config.yaml
n_experts: 160
d_shared_expert: 0
normalize_top_k: false
balance_bias: false
init_std_router: 0.0172
n_head: 6
vocab_size: 16384
rope_base: 10000.0
parallel_block: false
init: "normal"
init_std_up: 0.0361
doc_mask: false
Below are experts of layer 11 (counted from 0) of a mixture-of-experts language model. Rows are named router (the router's row for the expert), gate (a neuron's input weights, with its number), up (a neuron's input weights, with its number), down (a neuron's output weights, with its number) and show model dimensions 0-191. Each number is 50 + 12 x the weight over its row's rms, rounded and kept within 0 to 99.
After each expert's rows: "comes after" lists some tokens at least twice as common just before its tokens as in all text. This comes from a sample of Wikipedia text that the model never trained on. Tokens count by the router's weight.

# expert 24
router:64 36 39 49 44 75 66 47 40 48 51 35 33 46 64 69 45 42 69 62 22 55 45 49 64 40 30 69 33 59 57 42 64 64 36 42 47 52 37 62 32 75 52 39 64 60 34 59 44 28 41 49 57 72 66 50 35 47 61 48 47 45 65 67 56 36 50 30 64 57 55 63 58 62 42 37 57 69 44 48 52 49 68 52 52 50 48 52 65 51 58 55 56 36 46 52 61 65 50 52 60 34 51 47 49 46 39 42 51 34 44 40 41 67 49 43 56 41 56 34 51 51 79 28 30 49 51 64 55 62 53 48 59 46 41 47 42 67 65 46 49 52 34 37 21 41 26 59 50 65 47 40 47 37 43 43 48 45 31 60 30 44 63 58 65 75 38 60 73 80 28 51 50 66 61 63 46 49 53 29 68 46 50 65 66 35 60 44 45 63 58 45
gate0:51 48 65 56 36 70 43 56 58 59 47 57 54 45 34 60 40 63 56 31 41 62 35 60 50 47 68 73 41 63 37 28 45 40 41 62 27 61 50 59 29 28 31 70 57 62 39 51 54 48 41 52 52 55 45 17 31 54 54 71 58 53 37 75 82 49 50 50 39 42 57 54 26 37 50 76 45 53 38 70 52 53 62 62 44 53 72 43 35 60 64 55 51 42 47 44 45 46 78 39 53 54 51 58 47 52 46 63 51 53 64 48 49 47 41 53 51 63 41 53 50 59 54 58 54 59 50 48 45 47 48 43 38 43 38 73 60 46 72 23 50 37 58 57 41 56 60 48 50 63 43 31 52 57 37 38 30 48 67 49 57 42 49 54 50 49 57 77 47 58 63 83 54 34 40 22 47 58 78 57 47 53 33 55 47 49 48 59 48 79 53 65
up0:58 46 38 37 30 50 47 52 50 33 36 54 57 47 28 58 77 31 37 63 55 34 55 37 37 35 57 40 48 42 60 52 41 59 50 57 17 41 47 40 46 48 47 49 65 60 61 54 38 39 75 62 60 38 52 72 51 72 38 42 65 43 46 48 60 51 51 39 50 33 29 50 64 43 69 76 31 55 47 60 43 52 35 74 62 48 53 34 39 68 69 37 55 57 40 50 38 78 37 65 41 54 65 72 79 54 29 64 43 30 63 55 48 56 55 57 47 53 48 52 71 69 42 45 55 39 53 45 60 73 39 39 41 73 31 33 30 63 43 65 36 47 33 53 42 56 49 48 35 54 58 41 58 40 61 67 45 37 54 56 51 47 46 36 65 75 60 45 54 64 57 50 40 39 44 42 49 44 34 41 58 50 63 41 51 47 53 52 39 53 32 43
down0:42 43 59 63 55 50 78 46 41 57 50 36 25 47 47 23 44 72 72 50 37 57 49 42 32 30 34 36 65 45 64 64 47 49 32 41 55 54 28 42 29 61 54 47 44 52 71 46 30 55 82 38 33 51 56 59 54 38 88 52 49 46 52 41 43 50 48 68 35 45 41 70 47 44 70 55 63 40 44 35 64 43 39 42 42 49 41 60 61 49 61 45 41 48 77 52 52 44 52 68 47 47 48 59 71 51 56 41 43 46 44 61 53 62 46 69 57 50 44 66 68 69 36 54 51 51 53 36 50 41 25 64 61 46 44 40 37 52 12 49 50 37 35 46 57 69 76 44 63 52 52 49 42 51 65 31 46 39 36 39 43 54 41 43 52 47 38 53 61 71 57 47 54 36 43 40 61 48 47 51 56 29 53 37 66 53 47 38 58 44 71 39
comes after: ",", " New", " in", " the", " United", " of"

# expert 50
router:31 39 38 60 47 57 54 36 51 45 46 67 23 46 70 69 44 60 58 39 40 63 51 58 44 52 41 60 44 44 57 37 41 64 64 45 58 53 58 41 39 47 46 39 54 30 49 33 36 46 34 72 52 68 58 60 45 58 66 24 62 37 56 49 64 44 35 47 75 37 40 40 56 36 43 58 57 28 41 54 67 53 57 61 22 51 43 36 38 51 56 38 54 63 50 59 30 53 41 41 69 39 43 52 44 41 57 63 44 63 64 55 50 34 56 62 72 50 61 69 49 51 38 67 55 58 62 43 38 49 59 53 50 55 38 71 35 17 63 49 53 60 53 49 25 53 63 46 53 38 47 38 48 50 68 49 54 72 46 48 58 54 39 48 62 42 46 25 56 21 56 49 41 48 37 69 33 41 85 41 72 40 35 53 74 53 42 61 36 53 56 57
gate0:41 44 54 32 46 56 39 57 33 42 41 55 44 59 51 62 40 40 19 56 53 59 67 49 58 70 39 53 50 70 34 68 37 47 76 62 67 60 44 54 41 70 63 54 52 56 38 50 54 47 34 53 35 60 49 44 49 53 69 75 53 57 51 37 62 57 72 39 43 47 56 50 61 43 63 42 53 31 55 46 57 49 51 29 52 68 18 47 57 41 40 58 27 55 56 50 39 56 53 67 56 50 41 19 24 73 37 32 35 39 55 67 56 55 59 37 57 39 51 68 57 34 28 44 46 48 52 42 55 47 50 35 65 59 52 34 51 61 45 54 39 67 45 24 69 40 35 50 64 52 33 62 63 40 53 51 34 70 66 51 68 66 43 55 57 46 58 59 35 52 42 40 43 31 48 55 22 56 56 52 51 57 41 53 47 25 38 45 53 53 75 53
up0:41 47 28 31 57 53 27 33 57 48 53 59 42 48 39 46 64 70 46 41 77 56 62 63 75 60 42 54 62 51 48 48 38 61 53 47 46 54 34 37 37 48 37 58 58 41 43 50 41 53 48 72 30 40 40 25 38 51 43 67 53 67 61 50 59 56 44 84 59 47 40 62 48 44 36 42 45 54 61 70 47 52 33 56 60 48 60 52 70 62 68 40 38 44 54 42 67 55 43 32 44 57 38 35 68 44 52 53 48 34 51 69 51 43 42 64 49 62 44 58 38 46 56 52 68 47 76 61 60 55 62 53 54 53 22 59 63 63 65 45 57 38 49 61 30 37 54 55 58 33 70 35 67 51 58 56 58 53 40 45 59 37 51 58 73 56 38 35 33 45 78 62 29 60 66 76 56 64 55 42 60 55 47 41 72 46 69 54 52 25 53 55
down0:47 49 65 52 38 56 57 55 34 24 63 38 52 24 26 64 46 57 50 60 54 56 67 30 39 43 48 56 37 45 63 43 31 61 55 43 35 22 59 45 32 42 46 36 57 64 41 61 56 44 50 43 57 36 62 66 45 50 53 32 74 64 30 41 49 58 57 69 58 60 74 44 35 45 57 73 47 52 50 69 63 53 43 53 38 61 23 34 44 65 50 73 64 37 39 48 61 23 55 36 50 57 57 38 67 50 56 47 46 54 55 40 47 35 67 41 45 61 38 56 53 45 50 57 51 54 39 59 40 62 48 56 49 42 74 56 57 42 41 25 61 48 35 41 42 59 38 52 55 45 66 63 59 57 50 39 40 30 58 57 31 51 65 22 57 54 49 45 42 55 35 27 45 54 20 68 36 44 45 69 46 36 71 48 49 42 57 40 29 45 65 42
comes after: " of", " in", ".", " to", "'", " with"

# expert 82
router:37 42 32 50 42 43 58 36 59 52 47 79 35 54 67 48 25 49 67 47 39 45 43 37 38 36 40 60 48 57 58 48 59 48 69 39 50 55 48 53 35 58 46 46 54 37 26 41 43 45 44 50 55 59 45 57 55 66 46 27 51 46 28 41 50 51 45 51 34 45 68 41 58 39 34 54 43 48 37 27 62 46 52 57 32 51 43 47 62 62 34 37 47 66 43 48 52 69 57 35 58 41 39 57 59 47 63 58 42 62 48 50 50 27 84 64 63 63 49 72 70 45 53 65 39 61 63 46 49 55 58 41 70 45 32 75 53 54 57 48 36 49 57 37 49 85 66 55 37 50 66 53 54 52 59 60 19 51 54 41 71 53 31 66 54 44 53 33 51 05 58 58 66 44 36 56 29 49 59 33 48 50 60 62 53 52 32 59 52 65 62 53
gate0:47 45 55 38 29 41 39 51 29 57 51 37 53 60 40 42 40 66 50 37 49 65 60 64 54 31 34 44 57 49 38 69 59 48 53 48 44 24 63 53 45 56 59 68 78 59 38 33 48 29 48 38 20 52 58 55 66 40 63 71 48 46 40 70 52 53 57 43 35 41 75 56 44 59 69 55 43 54 71 48 41 57 56 57 32 46 41 69 41 57 35 40 34 48 57 48 38 45 31 52 20 66 29 52 61 54 70 65 46 65 24 46 46 39 40 37 36 46 72 55 64 27 52 51 53 37 34 43 61 44 54 52 63 46 46 44 45 61 16 41 35 58 48 60 34 75 53 63 39 76 52 65 46 46 37 54 42 40 54 49 50 54 39 80 60 61 45 58 60 46 45 49 45 34 46 61 55 57 36 38 44 54 55 59 33 56 55 43 51 37 35 44
up0:56 64 50 51 67 57 39 50 41 55 60 34 62 40 67 29 51 44 37 38 37 56 40 43 40 51 50 39 29 51 50 46 52 74 59 56 45 35 38 27 35 42 64 64 24 38 43 57 45 43 51 62 37 57 56 18 36 55 44 44 55 56 42 52 44 47 60 46 60 47 56 43 53 64 57 49 47 49 48 54 75 41 42 42 47 54 40 54 63 43 68 45 56 47 38 39 33 57 49 04 49 51 47 42 78 50 49 61 64 44 28 45 39 45 87 33 42 56 42 39 40 42 33 57 41 69 55 45 60 49 57 55 55 46 56 73 60 55 60 44 31 56 33 30 57 63 44 49 56 52 66 37 71 52 57 57 66 49 55 49 34 36 67 58 52 44 64 40 55 44 61 67 52 39 51 59 68 50 20 75 50 44 36 72 49 53 71 55 74 62 49 45
down0:36 49 59 37 54 44 51 50 47 45 54 73 83 60 59 44 63 70 49 63 49 52 39 43 44 47 52 51 42 50 47 58 44 40 61 32 48 38 53 58 56 46 43 48 43 57 27 35 25 43 53 28 54 52 37 43 50 37 61 42 63 58 57 46 49 50 38 60 50 66 52 51 55 67 40 39 36 70 51 60 54 62 50 36 39 63 48 81 66 59 54 43 34 34 40 63 34 52 57 48 32 41 56 33 43 58 54 74 43 55 54 70 55 53 49 50 70 49 59 43 61 28 67 47 26 63 32 54 38 65 66 47 52 37 62 37 70 45 57 48 58 67 58 56 51 71 25 43 60 43 50 29 26 44 33 41 57 50 77 50 51 58 44 75 62 42 46 48 55 41 27 36 62 42 38 56 30 27 54 48 53 63 47 43 29 46 45 69 72 45 61 73
comes after: " to", " of", " in", " for", "'", " with"

# expert 99
router:58 27 69 66 48 43 57 58 44 47 55 57 67 51 60 67 58 48 19 58 78 47 49 44 61 51 45 43 37 56 31 43 24 41 45 46 41 30 39 54 70 50 77 41 34 49 38 54 60 34 63 57 52 60 50 44 57 51 50 32 55 61 50 55 43 47 63 58 73 48 52 27 39 55 65 40 61 49 54 60 54 64 34 54 44 50 59 66 47 38 51 42 63 57 52 60 42 83 39 45 57 48 37 71 32 63 54 54 67 47 68 62 57 37 25 48 55 28 50 55 40 25 39 39 52 61 37 67 43 41 42 44 47 61 39 45 44 58 69 42 65 42 51 41 55 37 42 32 65 39 48 57 36 62 65 55 58 60 67 39 36 38 51 27 64 57 61 70 39 63 54 43 69 54 44 47 43 64 71 60 69 70 50 46 55 51 41 39 64 30 30 62
gate0:42 30 38 47 57 43 37 52 56 25 38 44 64 63 31 53 51 59 40 53 43 59 59 26 41 34 64 56 62 47 42 50 23 63 51 59 67 46 57 49 41 41 21 59 73 36 61 39 42 33 62 60 46 50 55 52 52 47 49 20 55 41 62 51 51 25 58 38 57 53 54 40 54 34 39 80 58 39 85 50 44 47 50 44 52 20 48 53 32 53 48 54 50 68 54 70 66 49 45 53 58 41 41 46 46 62 60 45 44 40 52 42 29 32 68 41 58 50 47 43 53 37 38 75 30 59 59 44 39 20 46 50 55 47 69 57 50 53 45 51 48 47 52 63 63 44 50 68 57 56 42 75 38 63 29 54 60 45 63 30 61 33 70 51 41 33 54 58 59 58 48 49 50 26 47 55 38 66 55 53 38 54 52 27 46 26 58 48 46 64 49 60
up0:47 47 55 52 54 48 46 21 57 49 32 58 59 53 60 41 47 37 60 61 56 52 64 55 52 50 26 37 59 42 41 59 37 41 76 67 36 68 56 51 63 63 63 69 44 42 78 45 43 25 59 41 50 56 55 30 52 46 44 41 41 46 36 38 58 52 56 56 60 44 59 35 53 55 47 67 56 42 19 55 57 51 71 55 34 46 54 42 41 70 68 32 37 48 37 53 57 41 37 46 54 43 74 48 57 60 55 52 45 59 60 39 54 66 40 59 77 53 46 60 51 52 36 32 67 46 53 71 59 66 57 45 33 40 52 38 66 39 67 81 70 55 65 67 52 42 50 40 72 52 69 65 30 62 44 59 63 69 36 55 37 59 68 60 46 57 76 38 65 54 36 31 44 64 58 55 48 56 53 33 36 33 59 50 46 66 58 45 63 59 38 48
down0:58 41 66 66 39 47 67 39 56 35 51 50 35 44 49 22 43 33 71 59 49 52 45 70 44 49 34 73 54 47 52 39 50 49 43 55 44 49 52 40 63 47 39 52 51 31 38 35 44 49 58 56 71 54 60 54 45 56 36 34 65 34 20 59 60 72 49 76 74 64 53 44 62 57 67 54 35 55 40 44 30 41 37 52 40 63 44 52 77 49 62 53 36 46 58 42 64 39 57 66 52 39 63 45 70 43 37 44 40 60 54 42 46 40 36 59 56 66 38 44 57 42 40 57 76 41 50 61 79 60 35 58 55 52 45 45 57 71 55 61 67 35 61 52 52 66 75 38 63 50 48 62 69 61 32 50 33 81 59 50 42 33 54 48 60 58 43 52 47 30 32 44 67 53 50 53 50 27 48 54 59 53 51 44 42 66 39 34 40 26 61 58
comes after: ".", "5", "3", "4", " (", " John"

# expert 16
router:74 56 58 39 39 60 59 42 62 45 49 53 54 28 58 55 58 57 32 63 29 47 49 57 50 57 68 59 31 40 55 58 58 32 53 57 65 60 56 28 52 50 76 64 38 72 35 55 34 37 69 67 26 37 50 47 55 41 75 54 26 69 77 36 59 53 40 72 58 50 53 33 58 67 46 65 34 33 63 68 58 69 58 42 62 44 43 67 59 47 59 48 41 35 43 32 46 72 31 47 65 29 54 45 42 58 55 54 58 41 34 30 69 43 55 44 44 43 57 42 44 40 45 47 64 54 54 42 47 40 57 50 50 64 30 23 61 41 47 48 36 33 33 48 38 40 64 53 34 54 42 57 64 37 51 45 50 56 45 65 48 31 48 56 45 56 45 40 41 34 54 56 35 62 61 46 57 51 48 61 30 47 63 55 57 64 53 86 46 49 51 42
gate0:59 60 61 61 43 26 47 35 66 61 51 42 57 48 47 35 44 46 55 58 46 36 30 50 61 38 53 56 36 40 46 52 42 50 47 68 58 44 51 45 55 50 45 65 47 68 30 46 56 56 64 71 39 47 32 46 41 28 40 49 39 63 33 54 74 51 41 42 66 47 31 79 56 51 51 71 62 60 37 58 79 57 40 52 42 54 47 55 48 42 61 69 46 60 56 63 65 68 64 45 51 64 61 48 33 29 42 37 43 64 62 73 53 59 73 31 43 42 45 46 70 77 55 59 45 47 47 58 37 48 55 32 83 50 50 59 55 55 37 60 48 44 31 67 49 43 45 46 44 39 22 67 54 66 55 32 47 46 59 68 59 47 38 44 37 34 46 42 52 58 47 67 66 54 48 37 68 37 34 55 73 39 42 40 34 37 45 63 73 43 59 32
up0:43 57 26 59 77 54 45 66 53 39 58 72 31 54 64 37 62 59 43 72 50 42 54 53 53 27 66 60 52 30 44 66 69 35 41 39 69 49 48 46 54 56 50 66 37 67 56 78 59 61 34 43 35 69 61 58 53 55 41 51 61 51 47 61 76 61 44 59 57 74 48 56 55 69 59 54 59 62 50 62 49 42 43 51 45 24 46 49 58 47 62 53 48 49 53 46 42 32 30 33 47 64 64 60 69 53 41 62 42 51 52 60 38 36 67 51 71 72 59 45 44 38 69 37 56 66 48 64 52 46 56 47 28 50 52 56 50 53 62 71 53 62 41 42 39 62 48 35 61 50 39 64 74 53 39 42 47 35 53 37 60 48 24 44 45 33 55 68 63 16 59 38 60 58 58 15 42 47 60 56 51 40 51 46 43 39 51 52 67 53 46 48
down0:44 33 40 62 63 60 46 35 51 20 55 44 37 46 47 52 66 68 41 38 68 58 55 38 45 80 46 61 42 45 70 38 42 39 37 54 47 59 36 49 72 56 37 57 57 47 40 51 46 63 54 37 62 44 62 30 51 58 60 49 50 47 58 61 55 37 73 24 71 67 65 42 62 44 52 47 26 48 46 33 52 64 58 46 46 52 20 52 46 55 45 67 56 42 53 34 43 39 60 52 38 41 50 35 49 57 46 49 38 44 35 34 64 47 35 31 39 66 58 46 63 54 47 46 59 56 54 56 61 45 34 41 49 67 55 52 77 47 58 68 20 43 35 53 44 40 55 50 56 58 43 59 49 40 62 49 50 47 54 63 62 66 51 54 77 55 76 45 49 80 41 51 38 49 56 62 65 26 58 24 35 65 39 31 50 44 25 38 49 35 63 49
comes after: " ", "–", " a", "2", " the", " ("

# expert 36
router:60 52 60 26 56 41 64 76 37 34 62 43 36 42 63 54 73 66 53 63 51 53 29 61 64 33 39 45 53 61 36 48 62 56 62 54 46 37 35 63 46 40 60 65 41 62 46 55 43 46 27 72 43 50 56 38 69 47 48 52 38 51 62 54 69 59 45 65 60 40 60 35 70 53 71 52 57 22 35 51 63 42 48 39 49 67 45 48 75 35 55 25 57 48 34 49 45 54 22 42 44 47 46 37 54 61 40 67 54 24 33 44 49 51 39 37 51 42 46 66 58 44 72 46 55 41 57 53 57 49 50 70 64 66 47 55 35 34 48 51 36 45 36 68 61 48 50 45 46 54 36 67 61 45 51 42 49 53 51 70 34 48 59 68 60 49 48 52 52 30 64 48 49 37 65 63 54 41 32 71 35 27 56 60 58 53 51 32 30 37 30 29
gate0:63 24 53 47 46 61 48 65 44 40 39 68 47 51 55 49 57 60 68 53 45 43 33 68 61 37 31 27 53 47 38 57 52 71 38 46 52 45 54 41 56 40 42 33 42 33 47 35 57 79 39 50 48 36 46 65 66 41 43 63 55 55 49 58 64 41 60 30 50 69 54 48 48 49 48 64 51 25 55 62 59 32 63 31 76 64 68 40 56 23 44 44 43 57 37 37 67 42 51 52 40 56 56 42 64 61 45 52 64 32 45 58 51 59 56 41 68 46 45 55 48 44 27 50 29 35 44 48 50 42 72 48 60 61 71 54 72 47 45 47 58 56 77 64 63 70 64 72 57 60 52 74 44 40 21 46 41 42 49 72 66 61 61 34 48 37 59 48 67 45 64 51 74 55 30 44 59 49 64 55 40 54 57 55 46 46 51 44 42 32 67 52
up0:47 65 36 51 41 67 58 47 34 34 44 27 56 53 59 54 49 51 59 34 34 38 73 45 45 55 34 34 43 41 53 69 37 54 60 41 46 44 62 71 49 60 43 47 38 37 53 45 45 63 50 58 33 53 36 48 37 51 51 49 21 55 39 57 56 53 65 60 48 74 82 19 33 50 29 76 67 54 53 38 53 38 57 43 37 71 46 43 53 43 71 59 37 46 54 51 42 60 38 46 62 48 31 77 33 60 49 58 61 70 42 61 37 67 62 51 52 52 62 37 75 61 46 55 61 46 29 42 74 20 43 41 65 50 42 47 45 57 60 34 61 58 62 58 54 41 51 56 35 38 50 55 60 48 52 47 59 26 49 44 56 39 35 52 59 41 54 45 64 62 34 66 61 49 28 40 38 49 48 44 41 67 59 59 38 48 67 57 50 59 47 76
down0:55 56 53 44 36 62 79 59 66 30 27 49 49 40 55 69 51 44 61 60 58 35 47 50 48 57 37 49 71 34 57 52 60 35 50 67 53 41 48 22 66 54 52 55 77 39 37 42 56 60 61 45 60 24 29 37 51 41 32 37 41 63 49 48 61 41 65 43 65 53 52 64 36 31 54 61 36 39 72 18 50 50 66 53 48 65 58 59 69 33 24 47 20 39 52 33 50 55 36 54 48 39 46 77 37 33 53 54 54 44 49 69 49 47 41 51 63 53 30 55 52 59 39 57 67 40 39 68 37 53 54 40 20 59 58 52 62 73 55 58 46 34 44 55 60 46 53 57 80 56 42 54 48 47 67 49 37 62 43 35 46 53 46 31 50 27 48 47 53 50 29 43 51 42 52 33 55 54 41 46 47 49 64 41 54 44 61 50 48 35 38 51
comes after: "–", "2", "1", " ", "0", "3"

# expert 103
router:45 39 69 29 39 49 53 43 74 47 55 37 27 43 70 74 64 72 59 67 29 60 42 52 48 29 72 76 35 36 73 52 50 51 72 66 62 34 48 41 31 42 66 52 61 47 35 46 48 50 57 63 46 52 44 31 39 55 75 52 47 52 63 47 54 49 48 62 45 42 66 32 72 48 32 53 55 42 61 63 53 42 56 27 46 32 34 48 44 52 55 35 56 48 41 46 56 60 31 44 77 39 61 51 64 51 43 46 55 42 43 40 56 35 62 54 42 52 62 49 52 75 35 59 50 53 67 53 48 56 65 49 53 38 30 42 37 12 49 38 28 46 53 57 38 57 50 37 54 31 52 48 49 46 65 61 52 47 38 65 49 43 46 42 59 56 50 38 48 42 70 37 35 53 60 65 48 45 50 59 43 32 57 64 77 67 47 66 63 53 50 49
gate0:82 55 62 33 51 44 52 32 48 60 62 52 55 61 47 75 50 58 52 25 45 49 50 62 57 48 55 64 50 51 55 39 50 47 37 50 61 47 52 52 19 39 58 61 24 51 43 53 70 49 48 58 21 52 61 58 47 42 67 59 73 46 46 48 45 68 55 30 44 56 33 21 60 14 59 50 64 59 55 54 45 44 49 63 54 56 55 42 53 56 65 62 45 74 58 54 53 59 68 33 50 50 33 48 49 61 59 63 36 52 47 48 58 28 40 48 40 45 42 70 52 58 69 45 36 55 53 37 47 73 47 43 47 68 54 61 49 58 61 62 57 57 44 30 64 46 56 59 31 50 49 41 68 56 64 34 32 68 34 81 45 40 49 48 60 27 60 57 24 33 68 57 39 57 40 49 41 48 53 54 25 49 58 34 66 49 50 38 59 54 35 53
up0:53 85 60 48 64 51 57 54 53 61 44 36 55 62 53 62 64 54 49 47 44 52 56 47 55 44 57 46 62 42 38 46 48 35 59 34 63 35 41 26 43 61 66 69 39 58 56 56 44 57 40 49 32 30 41 37 55 58 51 70 47 63 57 50 79 47 41 42 22 79 29 60 48 56 48 63 43 64 60 43 59 35 40 48 54 32 48 67 54 66 75 61 42 61 44 68 45 49 60 50 36 51 64 45 61 61 56 46 57 63 37 41 38 46 44 43 60 74 57 57 34 47 53 38 31 44 24 55 25 55 48 48 59 40 36 52 62 23 27 48 38 62 22 58 75 40 53 32 49 55 50 29 51 50 52 53 57 55 40 42 68 62 39 72 41 59 61 47 29 50 43 58 44 52 64 38 51 64 53 57 32 65 65 41 68 40 67 41 49 31 38 51
down0:56 38 48 36 56 61 52 49 32 53 43 28 55 45 57 49 43 68 55 58 42 48 52 52 43 55 61 65 66 52 48 44 26 41 36 47 50 62 51 54 59 51 41 69 49 72 45 39 35 18 51 37 47 48 69 32 46 53 62 50 46 31 38 45 29 56 52 54 41 62 55 43 72 43 62 50 65 53 28 38 40 48 65 47 45 48 63 33 43 52 48 48 50 63 41 66 68 44 57 29 49 66 41 36 44 65 65 42 35 64 62 45 69 62 47 52 32 37 53 46 54 55 44 43 42 43 59 50 57 59 47 62 35 41 47 20 39 41 52 36 53 49 31 53 64 57 51 39 48 62 25 29 51 38 57 54 56 79 49 63 71 59 53 31 57 40 64 37 58 36 23 67 52 76 50 58 59 40 54 79 29 53 56 68 57 33 32 56 68 56 70 30
comes after: " of", " in", "'", " the", " for", " as"

# expert 92
router:62 44 66 43 50 40 54 39 29 52 57 43 80 27 36 36 39 42 67 45 36 25 27 63 48 67 65 36 43 46 59 38 57 47 54 67 57 38 51 41 57 52 48 60 44 59 73 47 43 57 55 53 57 46 53 29 67 48 48 46 54 45 65 37 32 36 77 37 64 44 61 42 43 41 54 37 28 69 40 63 38 47 48 67 58 34 59 45 45 53 35 56 63 60 56 38 63 49 48 54 34 77 54 27 29 65 42 52 34 75 70 60 55 38 65 55 67 41 32 31 65 18 49 64 52 56 48 66 51 28 43 64 42 45 47 50 58 51 36 58 44 34 39 37 52 44 56 50 52 53 55 66 46 45 53 58 52 42 41 51 43 58 54 51 62 48 44 58 49 75 37 42 40 70 48 53 52 64 42 45 64 58 70 61 64 67 60 28 44 27 43 60
gate0:52 64 67 79 43 53 51 50 66 58 39 55 43 42 56 53 46 45 59 40 79 47 44 35 41 35 59 35 38 45 36 50 45 66 59 48 62 46 80 34 58 27 46 38 45 42 61 63 56 59 44 67 45 61 50 33 51 50 37 52 61 45 36 54 52 43 51 36 46 40 44 61 59 44 43 56 54 71 45 89 59 53 42 56 56 42 36 53 63 40 50 60 36 45 56 54 54 33 36 37 64 62 39 56 55 64 59 51 26 59 48 52 50 40 63 49 35 28 33 71 42 25 38 49 75 47 37 68 32 36 56 46 42 64 32 37 42 40 33 57 39 61 62 50 41 32 30 28 49 32 52 60 65 51 38 28 55 53 36 51 58 40 60 56 57 56 43 67 45 37 26 48 37 32 63 65 53 46 58 48 68 51 44 42 50 38 69 44 58 45 79 55
up0:55 40 72 35 29 68 59 31 61 63 51 63 67 68 69 50 71 47 40 55 63 37 51 58 46 60 25 26 47 40 54 51 26 63 54 30 50 33 31 55 51 62 40 40 47 57 48 51 78 52 42 39 45 61 52 53 53 65 44 80 49 29 63 57 36 46 58 36 31 45 60 62 24 50 47 78 73 55 60 52 41 50 62 61 46 57 43 51 59 39 63 51 54 54 50 46 52 51 44 59 63 44 62 60 38 52 61 65 38 40 43 50 27 45 43 45 47 53 55 85 60 58 66 45 58 44 30 62 32 48 33 43 65 63 56 67 44 47 54 50 54 50 39 36 51 43 47 50 47 42 42 36 55 45 62 47 53 45 56 47 74 29 34 35 46 57 64 73 56 43 64 34 40 56 41 29 51 32 62 48 64 71 50 55 23 46 38 40 58 62 56 53
down0:30 57 57 54 64 56 47 31 55 55 53 49 65 51 71 47 34 40 66 50 77 51 50 37 49 57 39 48 23 39 54 59 49 58 53 62 64 47 51 48 79 46 67 42 51 70 69 65 56 59 47 36 15 51 40 51 57 46 29 55 43 62 46 47 34 37 58 53 63 41 38 46 36 58 55 46 27 61 46 55 48 35 70 47 35 36 53 43 51 45 61 16 59 35 50 63 56 61 36 52 54 49 54 53 43 65 58 69 52 58 46 53 55 51 35 53 51 42 63 75 31 43 54 46 60 48 50 55 53 23 72 63 51 71 35 73 38 40 62 63 55 37 47 52 41 45 63 42 50 41 23 48 62 47 24 58 56 45 33 44 40 43 55 49 55 81 50 49 41 41 56 30 60 46 48 48 64 46 55 58 43 75 27 38 47 39 43 28 66 60 59 62
comes after: " K", " H", " T", " M", " B", " G"

# expert 27
router:65 41 40 32 51 58 75 60 40 44 45 48 57 47 66 46 42 53 65 45 46 71 45 51 58 41 51 62 46 47 58 61 56 29 54 35 56 37 45 56 84 55 47 73 55 58 56 43 34 45 51 51 48 54 48 36 63 31 60 61 42 26 66 25 66 55 36 58 64 36 64 41 81 35 38 46 44 49 54 61 75 71 61 60 49 41 51 49 38 39 40 63 29 30 38 58 37 61 45 43 58 56 53 27 43 49 42 50 50 55 34 60 41 35 28 37 62 27 62 43 49 40 69 45 50 57 53 55 40 41 45 50 57 54 27 41 59 35 51 38 70 43 62 62 55 38 58 57 54 28 46 30 40 49 49 36 43 60 28 72 35 53 69 66 49 60 35 40 51 44 28 43 49 61 70 58 56 43 42 52 33 49 69 58 64 48 41 59 45 35 29 62
gate0:48 74 60 72 35 71 43 48 37 33 54 65 66 56 62 49 60 23 61 54 30 68 36 59 36 40 72 56 60 44 32 57 69 38 32 50 30 43 59 62 42 48 36 42 50 39 44 41 51 64 51 41 55 69 39 25 51 51 63 53 61 52 54 60 33 49 48 31 48 57 37 66 50 40 58 52 66 36 63 29 48 29 36 68 50 68 40 60 49 39 54 37 44 66 39 63 53 51 63 59 69 43 33 30 74 51 52 25 49 70 46 66 54 53 33 37 67 50 68 60 30 66 60 51 49 41 60 40 49 70 62 53 52 49 45 52 56 54 46 49 29 42 60 34 58 54 41 75 41 42 69 69 52 54 27 32 35 57 59 47 58 52 61 47 59 63 66 31 36 61 60 55 59 44 57 63 51 37 55 38 46 38 51 69 55 43 48 53 39 53 46 49
up0:53 55 21 39 57 36 66 43 55 32 54 50 60 31 54 58 79 84 45 60 24 54 58 56 62 73 32 64 60 64 69 44 58 69 82 54 61 47 32 59 40 79 44 67 59 47 58 51 40 56 39 42 65 42 48 48 49 33 58 53 66 43 64 68 57 72 61 38 51 68 53 46 39 32 47 50 51 46 53 58 67 31 72 54 61 61 44 48 40 51 71 42 59 44 46 52 65 50 55 47 70 55 43 67 50 43 68 57 37 55 75 50 52 58 42 48 48 63 46 45 45 29 72 33 28 52 62 56 58 42 30 49 68 57 61 61 42 43 70 49 55 38 53 45 43 44 47 56 57 39 30 52 33 66 61 31 38 55 58 57 47 45 47 55 54 53 53 71 59 51 47 60 61 57 44 58 49 56 46 52 45 52 50 65 28 38 46 72 57 41 43 32
down0:59 62 68 45 79 57 46 59 41 50 60 31 57 49 50 45 59 32 51 66 33 47 48 39 36 41 60 48 51 72 51 30 35 49 37 38 42 51 37 36 63 51 49 45 36 44 46 48 59 42 57 57 58 34 65 63 36 58 43 45 48 63 46 51 61 76 78 53 60 47 40 41 30 69 46 39 61 42 65 56 58 59 48 41 73 51 28 41 56 52 42 33 59 57 53 60 69 74 21 61 54 57 53 61 68 70 55 51 47 33 45 55 38 63 54 69 41 43 63 72 69 58 54 53 58 42 37 61 54 60 43 51 49 46 50 45 41 17 43 49 56 67 51 45 83 33 41 66 66 60 61 51 55 60 43 46 42 44 51 76 24 38 47 35 38 64 56 46 51 38 53 32 51 53 32 55 49 56 25 29 46 48 43 49 43 43 55 38 35 31 56 36
comes after: " ", "–", " (", " +", ";", " −"